{
  "n_layer": 8,
  "d_model": 96,
  "n_experts": 192,
  "experts_per_token": 4,
  "d_expert": 48,
  "d_shared_expert": 0,
  "activation": "reglu",
  "moe_layers": [0, 2, 4, 6],
  "router_score": "softmax",
  "normalize_top_k": false,
  "routed_scale": 13.3,
  "balance_loss": 0.00919,
  "balance_bias": false,
  "router_z_loss": 0.001,
  "n_groups": 8,
  "groups_per_token": 3,
  "init_std_router": 0.0191,
  "lr_router": 0.00129,
  "vocab_size": 8192,
  "norm": "rmsnorm",
  "norm_eps": 1e-06,
  "tie_embeddings": false,
  "optimizer": "cautious_adamw",
  "lr": 0.00297,
  "beta1": 0.9,
  "beta2": 0.95,
  "batch_tokens": 65536,
  "seq_len": 1024,
  "train_tokens": 370300000,
  "steps": 5651,
  "dataset": "wikipedia_en"
}
Below are experts of layer 4 (counted from 0) of a mixture-of-experts language model. Rows are named router (the router's row for the expert), gate (a neuron's input weights, with its number), up (a neuron's input weights, with its number) and show model dimensions 64-95. Each number is 128 + 32 x the weight over its row's rms, rounded and kept within 0 to 255.
Before each expert's rows: a language model's description of what the expert responds to. This comes from a sample of Wikipedia text that the model never trained on.

# expert 30
What it handles: Head nouns ending names of facilities and machines, like engine, station, bridge, Airport, Stadium, Building, in infrastructure and transport descriptions.
router [ 89 141  61 154 126 110  67 137 107  86  98 155 189  83  82 156  97 149 110 136  51 130  79 133  83  90 146  84 140  83 180 160]
gate0 [150  98 165  86 147 124 100 204 153  66 192 162 125  92 108 105  74 154 111  87 128 128 108 125 101 121 131  75  85 120 145 123]
up0 [121 134  77 153 104 139  74  61 127 152  89 124 103 155 174 148 171  92 124 164 130 165 118 117 132  86 166 148 126  90 190 154]
gate1 [ 94 169  57 146 176 157 131 148 149 155  98 151  73 151 115 131 120 137 136  95 111  76 137 155 150  54 123 176 142 132 199 125]
up1 [188 178 124 107 151 135 142  95 140 139 177  98  89 103 135 135 169 129 146  94 157 193 145 113  93  78 155 187  75  98 103 152]
gate2 [166  97  99  90 166 106 130 142 147 171 134 135  75 167 132 149 105 133  69 179 131  80 152 117  69 119 107  43 158 186  80 153]
up2 [128  98 103 122 121 113 101 118 157 122 178 166 120 105 117 159  81 141  86 128 120 183 135 109  50  89  58  95 145 156 110 119]
gate3 [103 122  63  78 119  68 107 244 152 123 155 156 123  92 105  83 109 137  51  85 117 101 115 114  87 107 113 149 127 125 131 120]
up3 [131 121  81  92 110  83 131 222 143 107 130 119 115 107 134 114 135 147  74  79 110 110 121  56  70 143 111 150  74 108  92  88]
gate4 [ 97 129  98 161 146 138 131 112  67 104  93 133 179 149  69 152 143 113  69 130 116 154 115 132 114 118 136 154 133 178 201 132]
up4 [165 168 154 117 137 118 145 147 139 174 176 166 108 105 181 114 125 163 160 116 152  44 109 143 137 131 136 154 128 117  97 127]
gate5 [ 64 126  88 135  85 144 120  75 137 136 137 194 183  66 124 108 107 155 136 125  86 139 114 144  87 185 106 148 149  81 112 144]
up5 [162 136 163 134 212 105  88 181 134 127 113 109  69 178 109 132 116 135 119  83 149 134 136 126 126 114 150 160 127 137 123 129]
gate6 [156 129 100 211 107 101  73 128   3 164 157 195 152 106 102 150  93 102 130 116 172  65 143 135 116 134 128 155 187  88 150 151]
up6 [152  58 114 178  58 148  94 111  95 164 139 158 115 183  98 155 107  85 140 122 202 123 150 133 119 166  94  97  84 157 165 134]
gate7 [165 178 133 128 155 124 125 112 141  94 115 113 151 123 136 156 148 154 160 153 105 102  71 132  74 139 116 118 152  43 126 119]
up7 [118 144 157 147 162 101 160 116 135  90 189 100 121  76 201 110 143 120 159 153  87 122  96 124  76 178  95 107 121 131 124 102]
gate8 [144 109 158 122 111 196  55 116 148 112 132 190 170 103 111 153 116 131  71 140 114 147 155 116 117 130 164 157 170 119 200 153]
up8 [159 141 133 101 103  85 165 227 121  69  70 123 112 124 116 112  86 129 122 123 118 131 108 150  80 200 140 136 142 126 116 153]
gate9 [158 172 109  96 174 175 107 153  97 164 122 210 140  47 134 108 130 111 148 202 123 143 155 134 111 150 188  95 166 107 175 137]
up9 [158 144 118 115 150 154 118 168 118 146 181 189 153  77 114 106 154  87 135 157 117 135 126 131  95 175 135 103 117 127 165 102]
gate10 [ 71 174 100 147  88 158 114 114 104 133  89 210 136 108 102  99  99 169  92 153  95 160 141 151 137 134 164 159 154 158 163 142]
up10 [125 148 132 168 174 123 131 151 116 138  98 171 160 124  96 100 134  96  91 136  81  94 137  75 181 145 123 119 153 137 156  77]
gate11 [147 103 100 144 122 148 175 134 128 145  64 163 196 131 148  96 123 135 192 191  86 140 140 154 140 125 100 116 103 128 158 138]
up11 [124 147 136  93 140  96  84  88  89 144 180  85  75  98 112 192 140 139 127  76 154 105 116  82 107 140 175 146 197 146 127 124]
gate12 [157 198  89 153 125 146  76 104 162 138 113 151 137 162  93 118 137 152 150 147  64  84 139 107  99 104 134  94 176  71 142 105]
up12 [136 150 180 137 135 186 163 158 105 161  90 144 101 147 146 122 123 171  98 135 120 187 164 152 174 112 159 136  77 162 171 146]
gate13 [102  86 164 147 169 131  69  68 144 125 129 148 128 106 146 147  21 126  99 143 161  69 130 155 158 121  81 140 119  90 166 149]
up13 [143 113 157 169 125 106  55  87 140 111 121 192  77 130 135 113  70 135  78 124 146  66 167 107 120 113 106 151 115 102 168 144]
gate14 [159 162 137 147 106 156  84 165  87 128 177 141 163 154 128 144 145 106 146  66 165 145 156 134 149 129 142  92 148 140 185 137]
up14 [143 154  99 162  64  94 187 123 136  81 156  64 124  50 170 175 146 130 137 130 194  67 135 116 140 124 124 138 111 107 116 152]
gate15 [145 141  90 106 173  80 143 138 138 152 119  96 123  96  73 161 176 161 118  86 129 105 123 157  60 141 135 182 129 102 154 150]
up15 [ 86 141  88 138 127 103 198 135  99 141 132 124  74 149 126  83 122 102 130 139 131 130 165 114 128  82 148 152  72 163 105 101]
gate16 [ 88 157 127 128 159  28  93 156 111 115 104 128 114 124  92 102 143 146 101  91 102 108 132 156  98 161 153 170  88 111 140 128]
up16 [117 135  98 185  97 156 175  88 109 139 202  92 103 142 150 122 147 129 204  99 200 155  92 117 159 114 133  45 125 152 125 110]
gate17 [121 114 150 131 121 172 156 123 187 115 152 112  60  87  92 158 149 130 167 112  97 120 103 134 102  91 165 103 150  93 161 100]
up17 [117 127 121 106 142  89 157 107 185 114 147 128 114 110 114 127  98  70 138  91 112 124 134 147 161  98 106 114 128 101 133 114]
gate18 [119 111 130 163  89 142 151 147 104 108 157 110 167 107  64 120 123 137 109 137 137 122 174  68 105  90 153 107 118 188 132 137]
up18 [123  97 177 139 121  90 113 129 106  98 167 117 146  97  70 141  93 141 105 134 149 166 138 115  73  78 109 112  91 110 124 111]
gate19 [137 147  79 119  75 101  61 118  75 103 187  82 149 161 133 150 120 111 172 119  97  55 139 141  62  68  99 111 107  87 150 131]
up19 [156 158  73  95  98  72  65 180  83 107 175  56 137 121 130 116 172  84 177 102 112  84 153 113 103  55  82 112 123 124 137 103]
gate20 [ 84 197 130 166 107 131  86 136 122 141  98 180 113 152  84 122 103 125  69  88 166  87  93 102 134 128 133  96 171 183 207 134]
up20 [138  56 104 120 169 143 134 117 132 129 147 167 149 115 129 145 174 120 170 116 108 121  92 124  82 103 128  92 140 133  43 132]
gate21 [142 171 104 192 110 115  86 210 143 166 109 135 158 148 140 191 113 151 136 103 137 172 129 128 143  95  88 155 163 100 214 135]
up21 [ 82  97 152 129 164 114 176  86 165  91  70 106 119 102 101  44 116 160 104 186  59 140  75 115 141 103 172 114  85 153  99 154]
gate22 [110 104 130 125  74 120 110 123 117 125 170  89 160 148  66 157 103  87 126  82 131 105 149  95  93 141 120 167 181 150 155 129]
up22 [118 146 142 136 162  86 106 131 126 119  68 162  85  81 174  63 164 168 108 168 142 124 118 136 172  54 118  89  91 133 136 126]
gate23 [ 84 152 102  99 157 105 167 175 128 129 102 168 101  58 132 115 111  92  99 136  62 187 156 161 131 107 144 129 107 104 155 156]
up23 [153  97 127 143  61 151 115  88 123  92 152  88  96 211 157 137 132 126 144 149 195  86 121 135  95 168 130  97 130 130 178 152]
gate24 [102 150 106 117 124 105 149 174 130 111 212 168 175 106  99 118  87 129 119  98 114 155 151 130 149 182 171 115 158  75  93 182]
up24 [ 98 132 121  96 114 115 173 189 149 141 169 148 183  86 153  86  95 113 126  88 132 187 175 109 133 176 139 105 123  82  85 130]
gate25 [ 61 100 155 135 120  96 155 122 116 126 116 115 112  36 163 107  93 128 113 143  85  92 126 118 136 123 201  98 115  83 132 129]
up25 [134 147 137 158 143 107 145 138 143  97 155 142 137 150 121 140 167 161  90 139 131 143  99 160  65 101 128 112 147 154 148 128]
gate26 [ 81  99 128 134 166 148 113 146 103 148 124  83 112 165 153 216 184 122  81 112 127 160  96 126 178 115 102 146 109 123 134 174]
up26 [190 146 116 137 115 121 139 143 105 166  98 159 137 184 139 169 109 146 153  99  80 129 144 167 102 119  95 144  87 192 133  73]
gate27 [105 148 137  84 122 149 162 140 113 133 170 140 160  65 129 131  61 157 152 131 165 143 116  90 178 130 151 147 177 103 112 112]
up27 [186 132 148 170 108 108  75 143 157 142  54 133 105 163 128 128 189 120  86 118 100  87 129 142  87 131 142 132 107 147 144 119]
gate28 [163 155  65 187 111 156 137  79 141 117 115 209 128  81 156 152  85 114  69 103  95 125 152 130 164 112  87 198 109 144 205 136]
up28 [161 108 166  52 131 126 111 199 140  87 179  67 146 166  78 157 123 151 123 121 136 178 135 147  65  95 164  53 145 125  64 100]
gate29 [119 155 123 109 143 145 151 143 149 141 140  81 126 152 159 133  79 134 102 162 121 134  73 105 169 114  79  85  78 184 117 120]
up29 [113 123 129 132 112 183 163 167 129 132 112 111 143 139 179 150  90 133  89 161 104 194 146 111 144 125 106 122  67 158  95 101]
gate30 [121 110 142 181 151 132 128 243 129 123 144 199 144 109 140 128 102 140 124 142  43 123 149 143  91 154 117 136 155 129 147 113]
up30 [124 111 131 138 159 127  52 217 162 110 141 193 169 116 141 141 109 133 126 113  57 159 102 125 103 125  90 173 156 135 143  91]
gate31 [ 97 204 139 178 154 148 108 109  58 114  94  80 167 102 151 155 130 121  85 164 157 123 147  98 100  72 177 186 179 132 145 196]
up31 [135 192 167 131  81 182 136 123 137 128 140 210 172 108 147 156  99 150 104 150  71 131 109 135 140 163 117 120  58  84 127 110]
gate32 [129 103 165 101 114 146 124 122 158 130 139 125  90 164 163 163 118 156 112 141 133 113 149 109 121  76 134 126  94 174  93 105]
up32 [135  77 153 107 110 103  89  96 129 130 162 123 154 147 145 177  89 101 130 112 133 165 138 132 122 120  72 167 118 153 124 124]
gate33 [164 141  97 118 148  81  49  90 138 137 153 146 124 123 141 162 120 144  54 120 124 129 148 123 109 138 160 153 163 122 151 144]
up33 [ 93 131 126 142 108 162 248  74 125  91 130  63 160  93 123  99 163 154 195 173 157 101 115 175 113  90 118 136 115  49 154 146]
gate34 [160 142  98 139 159  90 151 171  96 129  98 133 175 110 143 150 100 117  89  76 147 176 119 116 138 130 111 145 122 133 152 129]
up34 [123 104 169 165 154 114 107 131 142  86 122 158 119  69 125  93 132 171 145 120 123  99 161 106  87 173 187 109 174 129  72 130]
gate35 [ 81 142 123 146 119  86 129  97 121  79 128 153 126  98  76 127  81  77  92 138 130 104 123 188 108 184  84 152 166 116 110 132]
up35 [ 58 120 125 129 121  97 132 138  98  87 113 158 118 102  94  83 115 112  83  93 153 150 165 160  92 199  90 122 153 143 139  83]
gate36 [136 136 113 124 157 120 114 113 102 137 137 114 148  32 119 118 192 121  96 110 124 105 149 158 119  64  73 135 135 131 135 121]
up36 [153 106  69 106  82 157 134 138 117 176 177 153 148  75 167 131 177  75 110 128 115 111 161 116 120  81  51 140 138  94 121 127]
gate37 [135 162 117 143  91 154  86 120 110 179 162 127  49 137 145 157  80 145 129 154 134  93  51 126 113 105 126 113 147 108 179 210]
up37 [137 151 116 122 102 153 103 160 113 195 156 120  94 158 155 134 123  99 117 129 150 110 131 109  95 139 105 143 122 150 171 120]
gate38 [125 174 111 109  90 130 171 122 142 107 182 114  93  52 135 146 105  88 106 173 119  63 119 148 116  92 131 142 145 122 157 114]
up38 [142  86 125 141 143 171  59 122 164 178 154 136  91 131 107 119 119 141 139 142 103  80  81 113 150 187 103  84 113  79 185 132]
gate39 [ 63 152 100 140 108  76 194 163 110  32 120 194 105 127 162 122 120  84 154 102  89  82 138 154 110  80 120 129  74 123 170 140]
up39 [ 90 130  99 107  85  95 147 149 138  76 128 214  77 127 148 121 132 118 150  68  95 104 160 140 121  94  94  86  89 157 166 132]
gate40 [112  78 141 141 114 128 141 128 167 116 119 146 108 176  93  97 132 101 178 129 158 100 144 119 164 121 119  89  91 107 124 137]
up40 [133 162 150 119 186 112  81 135 131 140 100 142 176  76 148 173  90 170 120 145 135 137  53 133 155 128 120 111 151 145 101 108]
gate41 [144 122 137 124 141 108 119 147 134 134 124 195 141  92 140 122 145 111 132  67 112 121 156 122 111 161 168 163 105 117 127 128]
up41 [126 105  94  94 150 149 145  86 122  77 135  48 166  77 131 186 141 157 111 179 116 123 116 151 127 132 145 105 155 193 103 166]
gate42 [156 125  98  99  65  63  95 117  83 100 157 173 111  80 127 152 114 142 116  73 103 131 125  83  86 130 134 141 193 180 177 118]
up42 [ 87 151 127 178 150 223 152  76 131 142 114 103 170 180 119 123 125 112 183 158 159 153 136 192 163 137 125  76  99 108  94 153]
gate43 [111 122 122 104 132  86 137 167 170 103 106 103 137 141 160 122  95 145 136  95  90 109  81  97 186 160 112  68 118 101 123 140]
up43 [121 106 138  98  80 106 174 189 181 128 135 107  84 125 143 128 145  97 133  90 121 120 116  74 181 204 120  98  69 122 111  80]
gate44 [109 126 152 139 151 110  81 113 131 149 112 142 163 111 124  78 122 115 147  51  45  83 167 121 110 211 119 127 135 122 159 147]
up44 [149 130 136 106 144 143 124 128 119 160 101 202  95 117  97  44 103 157 131  49  89 121 172  80 111 162  89 112 127 164 134 140]
gate45 [114 122 110 161 115 119 107 128 166 145 126 162 222 108 138  98 116 133  23 182 112 186  94 157 116 151 159 172 160 132 125 138]
up45 [132 106 125 103 123  96 163 165 155 121 120 146 155 141 152 108 131 124  26 179  99 174 104 142 130 129 119 194 114 146 124 131]
gate46 [137 138 144 141  82 123  96 121 139 118 129 161 165 139 124 133  89 174 102 146 132 152 152 114 130 160  62 133  78 128 138 142]
up46 [143 108 166 138 192 135 144 155 104 176  93 105  88 129 128 122 150  71 126 101 159 128 135 118 140 130 179 121 211 196 175 161]
gate47 [126 100 112 133 176  21 105 184 152 141 125 111 128 129 119 110  77 125  81 138 137 145 149 120 110 125 114  83 117 129 120 122]
up47 [136 175 105 153 167 179 149 118  62 111 100 123 121  90 142 154 136 148 159  88 108 133 116 173 144  67 127 133 151  63 115 163]

# expert 48
What it handles: Commas and year digits in dates, such as June 1, 2023 or 2 November 2021, plus commas after introductory year phrases.
router [ 82 169 116 138 131 100 116 126 103  82 120  97 175  97 123 147 125 154 126 142  80 116  93 156  81  77 143  74 159 106 150 173]
gate0 [ 74 187 133 134 122 168 135 133 175 101 124  96  76 105 196 125 136 156 156 178 107 181 142  94  82  90 172 105 122 161 116 124]
up0 [ 84 163 132 164 159 125 161 131 126 125 167 103 149  48 136 119 138 125 123 140 168 172 124  94  76 158  83 153 124 148 120 121]
gate1 [ 69 108 163 134 143 123 163 124  38 112 110 180 197 122  86 105  93 117  73  79 135 127  90 113 102 172 108  93 101  89 120 137]
up1 [196 143 114 167 105 146  71 132 199 114 151 114 123 192 159 135 166 118 119 152 109  95 108 149 161 142 149 131 157 142 135 126]
gate2 [113  77 101  72 107 122 130 117 215 120 100  68  99  70 189 104 136 129 135 123 121 117 153  97 154  73 125  94 151 128 100 130]
up2 [101 129 156 123 100 168 115 138 119 107 118 142 134 109  86 129 115 159 113 157 156 143 130 125  78 128 141 108 113 129 169 101]
gate3 [147 106 115 101 165 110 117 133 131 111 110 121 188  98 167 157 132 128 154 175  99 108 127  89 147 134 147 190 121 120 114 166]
up3 [157 135 144  85 166  81 128 105 176 126 114 102 175 137 167 155 144 132 136 176 120 151 138 109 141 141 124 223 124 136 107 142]
gate4 [185  91 135 190 157 154  97 129 162 185 119  92 144 143 147 162 137 113 152 115 126 121 116 174 148  75 166 179  86 118 142 124]
up4 [185 109 185 133 124 105 196 101 125 165 114  83 166  93 160 124 154  77 150 118 158 108 123 174 161 116 113 164  72 112 126 132]
gate5 [106 134 144 127 136  78 114 106  78 167 171 148 105 113 101 147 128 132 113  58 124  93 109 170 147 138  87  90 131  98 113 153]
up5 [119 130 172 123 138 136  95 115 136 140 194 124 146 147 100 142 136 160  64  95 146 114  78 115 177 147 101 103 110  47 121 127]
gate6 [ 92 139 116 171 115 103  96  95 177 123  88 150  85 185 143 110 138 122 156 145 101 129  86  99 136 169 171 149 178 155 146  97]
up6 [129 152 172 169 165 130 103 123 130 162  89 145 119 169 149  99 155  99 182 159 117 159  84 129 121  89 135 170 161 108 142 114]
gate7 [100 124  62  71 117 158 129 117 159 114  81 122 121 169 136 116  87 136 155 168 143  59 172 187 139 120 163 162 132 158 126 131]
up7 [177 139 160 133 177 124 102 190  62 112 162 168 139  71  95 148 119 150  84 129 110 154  77 102  94  97 118 144 144 120 172 141]
gate8 [112 164 114 111 118 144 114 136 177  11 143 134 116 115 158 121 121 157 117 141 159 107 116  87  95  95 133 159 158 145 156 182]
up8 [123 162 113 118  90 157 109 157 121  71 152 120 159 126 142  76 139 142 163 152 114 194 197  79  90 113 124 130 195 200 128 140]
gate9 [138 168 143  91 152 107 114 129 131 146 120  76 132  63 142 120 151  95  88  92 158 153  95 148 144 167 128 137 148 148 133 106]
up9 [112 140 133  98 102 146 191 123 132 108  57 114 148 111 108 111 164 174  88 223  69 146 120 126 143 109 126 115 105 131 114 135]
gate10 [119  91 100 106 164  90 132 149 151  99 137  73 190 100  99 131 150 117  79  80 128 167 102 101 150 132 117  96 140  68 142 202]
up10 [101 137 116 103 135 114 166 154 149 129  91  96 148 119 151 129 169 107  98 127 153 177 128 101 183 107 126 124 130  63  79 142]
gate11 [101  68 148  46 145 126 144 132 147  82   1 169 123 142 122 119 102  99 103 100 126 133 108 101 105  99 176  70 125  99 184 113]
up11 [120  50 138  54 135 178 129 108 169 113  62 157 129 106 151 107 120  70 125 103 164 151 124  94 122 127 178  59 117 112 136 119]
gate12 [ 85 219 152 167  89 109 156 141 135  24 120  98 141 144 140 139 146  87 117  85 171 184 147 109  62 154 143  63 131 148 148 165]
up12 [ 92 179 165 171 149 201 149 154  91 145 104 112 217 125  79 125 141 190 147  31 159 132 106 161 122 125 110  70  80 109  93  82]
gate13 [129  75  99 135 166  61 127 103  93  93  79 134  93 174  96 112 139 141  87  58 158 118 148 186  52 117  89 150 142 104 136 115]
up13 [185 102 127 211 183 102  80 101 131 118  94  88  74 163  99 128 136 114  62  62 126  95 110 134 108 113  83 134 155 102 121 109]
gate14 [125  66 127  95  94 112 133 109  95 188 138 138 154 132  96  95 159  63 147 104 163 117 165 129 119 158 119 166  92 107 127 135]
up14 [ 89  65 148 165  92 155 129 113 131 172 100  93  71 100 138 150 118 116  86 156 187 111 136  96 186 114  89 127 120 142 150 117]
gate15 [206 173 157 121 186 105 168  97  91 130 146 113 110  48 129 162 133 164  99 116 128  77  98 160 137 125 182 104  92 112 100 120]
up15 [173 136 124 154 153 124 139  94 137 108 219  66 152  92 151 113 140 150 125  96 158  60 138 124 106 145 188 118 145 152 131 123]
gate16 [ 99 131 149 200 131 126 145 135 118 115 114 148  89 123  89  99 135 115 109 135 152 133  98 137  87 137 121 105 136 108 200 165]
up16 [140  79 107 112 145  97  92 101 189 115 110 127 180 127 157 161 107 174 110 140 120 122 157 119 161 111 169 154 157 100  92 112]
gate17 [138 154 108 195  87 121 132 142 107 109 143 144  72 149 119 137 135 121  94  37 154  60 132 100 143 137 142  94 129 126 128 126]
up17 [127 145 149 132 151 149 145 119 166  93 106 128 128  75 155 104 147 126 137 125 139 168 124 122  54 164 180 163 164 147 123 151]
gate18 [180 134 143  85 136 144  72  96 147 173 129  83 137  76 162 102 136 132 141 100  61 160  93 119 125 118 149  91  78 129 148  89]
up18 [ 96  58 128  79 109 135 149 121 154 114  41 146 109 124 113 105 105  97 117 112 136 130 141 156 159 166  89 143 142 144 185 149]
gate19 [194  56 122 159 127  92 138 120  68  79 141 109 147  88 155 118 101 101 117 163  92  81 108  96 127 146  77 146 104 129 103 158]
up19 [167 145 103 166 148 129 148 102 165 139  97 129  95 156  99  87 147 164 139 120 121  94 160 189  75 153 146 132 120 149 171 106]
gate20 [133 190 134  99  75 109 141 160  90  95 101 110 193 132 104 200 103 173 151 103 142 116 120 178 115 143 146  98 189 121  98 136]
up20 [111 157 148 111  72 121 144 175 113 113 118  93 141 124 112 180 144 145 122 112 192 176 113 153 127 136 134 114 126  92 107 185]
gate21 [144 143  88  73 146 106 118 122  63 120 115 150 143 136 110 131  65 100 134 123  82 103 149 169 164 104 163 145  89 132 127 121]
up21 [103 120 131 164  80 162 111 139 182 115 111 106 113 112 111 168 165 168  84 100 166 154  90 153  98 167 140 124 165 172 147 147]
gate22 [147  64  84 119  95 121 164  78  99 121 175  72 118 152 154 109 152 113  95 128  73 107 109  95  96 150 132 148  90 127 145 109]
up22 [181  89  90 164 134 107 111 101  96 131 151 111  80 153 210 107 168 122 107 149  85 137 110 131 157 162  77 130  65 106 157 122]
gate23 [105  70 151 149  33 136 136 126 156 120 149 170 104 161 133 137 136 131  56 139 144 147 106 101  50 119 106 112 169  76 200 143]
up23 [ 85  65 130 185  65  70 132 143 149  68 182 136 135 107 144 122 164 108  60 125 148 137  92  88  76 130 101  97 110 118 137 176]
gate24 [124 161 105 180 121 122  66 158 108 111 141 135 117 181 165 151 142 128 181 147 114 130 180 127 133 101 122 159 151 114 120 164]
up24 [145 116 164 161 162 148 109 111 136 116  92 108 122 112 159  90 151 123 142 119  99 162 168 135 120 123 139 153 158  99  98 116]
gate25 [ 78 162 118 155 123 120 121  97  94  91 176 101  80  71 173 109 114 104 169  88 169 133 104 113 101 158 162 123 142 126 137 124]
up25 [100  87 108 120 116  98 141 111 111  89 146 160 157 154 172 132 103 121 121 133  83  95 109  98 208 191 131 121 158 124 125 106]
gate26 [121 122 100 110 158  83 170 101  96 177 167 102  83  75 158 171 129  88 134 154 148  86  70  92 144 105 154 121 104 160  91 172]
up26 [145 135 109 131 113 103 181  97 116  78 190  97 144 124 159 100 111 131 182 164 107  82  58 135 119  77 136  51 107 187 120 142]
gate27 [113 117 159 157 138 120 142 148 149 117 143 114  93 160 128 145 142 142 135 170  83 126 108 155 158 126 118  44 130 141 135 139]
up27 [ 99  71 119  95 109  94 138 113 125 135 131 157 170  92  97 143 141 115  51  94 118 160  88 129 125 189 159  83 132  88 119 161]
gate28 [ 93 133  75 121 136  76  93  84 160  90 125 152 149 178 159 129 134 134 123 132 130  92  81 115  99 152 157 162 117 145 148 197]
up28 [143 176 128 158 111  77 140 106 168 140 129  95 160 162 182 135 161 110 143  83  99 100  95 113 151 153 168 209  95 164 125 202]
gate29 [ 90 115 122 137 114  85 124 107 152 124 140 114  89 108 137 119 130 132  57 169  82 150 161  77 144 151 137  30 172  92 145 130]
up29 [166 175 156 101 151 110 160 159  98  99  79 129 177  99 135 119 140 157 215 118 149 155 104 172 127  90 141 180  96 171  87 119]
gate30 [146 100  58 184  84  63 135 137  73 149 151  95  76 188 172 134 133 148 159 133 121 113 180 172 108 108  97 101 151 116 154 131]
up30 [200  96 119 195  50 110 125 122 114  74 107 114  94 206 114 118 143 136  97 123 142  98 149 194 130 164 110 166 196 125 158 140]
gate31 [105 157 111 147 147 103   2 109  96 144  62 160 157 154 107  97  95 138 143 147  76 166 164 135 113 104  95 148 116 112 152  97]
up31 [139 146 110 115 117  71  62  76 104 134 118 127 165 157 140 104 128 147 127 127  79 172 147 148 157 117  68 137 100  91 139 110]
gate32 [ 74  98 132 101 128 169 139 120 132 129   3 130 149  71 117 114 119 125 142 126 162 115 118 141 153  90 191 112 119 128 163 142]
up32 [ 78 125 160 155 150 232 159 107 132 144  11 115  93  90  89 121 169 108 139 105 184 152  98 188 183  70 158 178 121 141 157 110]
gate33 [195 117  99 145  82 150  77 134 151 108 154 107  83 135 147 125 157 149 128 125 115 134 117 118 160  81 111  63 100  86 122 104]
up33 [188 114 128 112  67 142  62 136 150 105 170 131 113 157 161 129 120 112 155 141 136 135 105 130 129  81 102 107 141 111  99  98]
gate34 [106 111 160 111  95 123 125 145 189  94 159 138 189 201 174 135 137 117 171 122 131 147  86 179 154 130 143  76 187 180 101 122]
up34 [174 108 114 158 158 141 107 129 120 126  56 111  79 107 146  88 138 169 116 103  61  90 151 146 169 148 127 180  90  98 114 109]
gate35 [150 179  94 123 149 173 118 139 171 133  75 128 159  78 162 195  92 151 132 173  67 109  97 169 124  64 149 109 148  69  96 174]
up35 [129 136 179 130 124 129 150 136 113 129 131 173 103 173  85 117 106  96 101 104  99 112 190 171  86 134 156 168  87  99 140 179]
gate36 [131 157  77 127 152 100 115 103 175 111 149  93 179 157  99 147  90 105 114  97 139  82 190 123 130 160  96 164 187 155 137 100]
up36 [103 185 127 149 111 161 195 154 152  94 160 129  98 158 159 133 139 139 110 147 255 171 165 118 131  92 133 131 181 179 153 127]
gate37 [ 81 104 141 155 151 109 149 114  98 117 136 132 132 171 136 135 111 135 136 151 109  98 126 131  84 135 128 115  82 134 109 134]
up37 [166 130 125 120  97 131  74 176 113 105 111 154 139 115 112 142 125 138 105 123 133 156 105 150 144 121 121 122 141  98 161 135]
gate38 [126 171 118 223  84 143 131 143 121 149  80 116 115 147 136 127 129 171 156 162  18 130 140 137 117 144 147 101 197 120 137 102]
up38 [118 167 166 173 113  96 148 131 185 155  54  98 121 120 162  92 136 137 164 148  56 180 119 138 147 125 142 122 183 129  97 104]
gate39 [148 143 117 160 135  95  99 166  56 108 143 134 182 121  72 146 101 179 101 107 135 111 137  89  99 153 111  99 156 136 128 114]
up39 [139 153 144 158 148  57 140 113 145 143 162 101 151 183 153 130 156 162 124 156 115 144 182  64 127 128  95 102 162 147  68  99]
gate40 [ 99 149 137  87  61 107 133  99  96 207 116 182 123 142 140 101 131 150 136 139  96 100 129 139 115 194 136 119 129 161 131 107]
up40 [141 103 113  97 150 184  94 125 183 121 117 112 216 107 159 145 137 123 166 141 186 145  75 116 138 108 176 149  99 116 182 113]
gate41 [ 99 126 148  99 115 212 123 103 182 108 108 135 122 142 196 104 130 156 128 206  84 120 115 170 145  63 150 166 135 106 154 144]
up41 [116 114 142 120 123 170 129  80 161  98 115 132 146 168 135 118 145 187  63 142 122 102 111 146 147 151 122 114  85  78 169 178]
gate42 [116 122 136 154 116 139 111 143 157 143  97  94 135 150 151 111 120 107 182 139 120 193 136 134 103 108 154 131 155 153 134 140]
up42 [ 98  64 121 145 116 153 166  96 156 174  88  93 126 130 103 153 144 110 135 117 169  78 114 140 151 179  97 116  77  91 116 170]
gate43 [ 77 147 127 112  89 141 113 106 111 125 155 122 123 202 198 139 117 159 132 162  73 114 104  86 110  98 134  84 157 155 137 130]
up43 [197  61 105 100  97 115 114 151 142 121  77 157 156  63  92 137  87  90 129 114 150 130 120 160 145  84 156  94 117  88 129 134]
gate44 [163  75  78 116  67 125 155 142 101 136 136 148 150 154  70 149 148  93 170  83  45  87 158 183 101 178 116 125  89 115 127 154]
up44 [180 104 136 114 100 134 172 124  92 163 143 116 135 158  89 136 140 121 134 119  85  84 121 136 160 146 109 173  31 113  84 134]
gate45 [161 162 133 115 171 211 115 123 127 127 108 110 100  32  73 137 127 147 126 147 159 133 151 191 135  81 201 112  66 142 141 110]
up45 [180 159 151  74 162 210 142  91 141 165 101  91 121  77 117 105 147  93 164 140 155 108 187 190 190 104 149 109  75 151 111 116]
gate46 [114 140 160 150 120 183 103 115 128 146 137 156 171 137 125 134 107  89 134  72  95 209 135 176 151 159 159  95 154 150 122 117]
up46 [206 131 125 151 149 108 124 155  92 131 180 116 181 185  69 120 129 112 162  67 172  92 143 101 168 189 116 158  69 148 100 128]
gate47 [102 140 152 143 206 152 144 119 129 108 165 150 187  70  79  97 135 181 155  45 134 110  56 111  26 133 132 101  81 153 156 103]
up47 [162 133 109  94 108 102 144 143 123 164 148 164 118 138 156 123  76  33 123 205 152 135 223 146 159 127 159  86 151 123 137 119]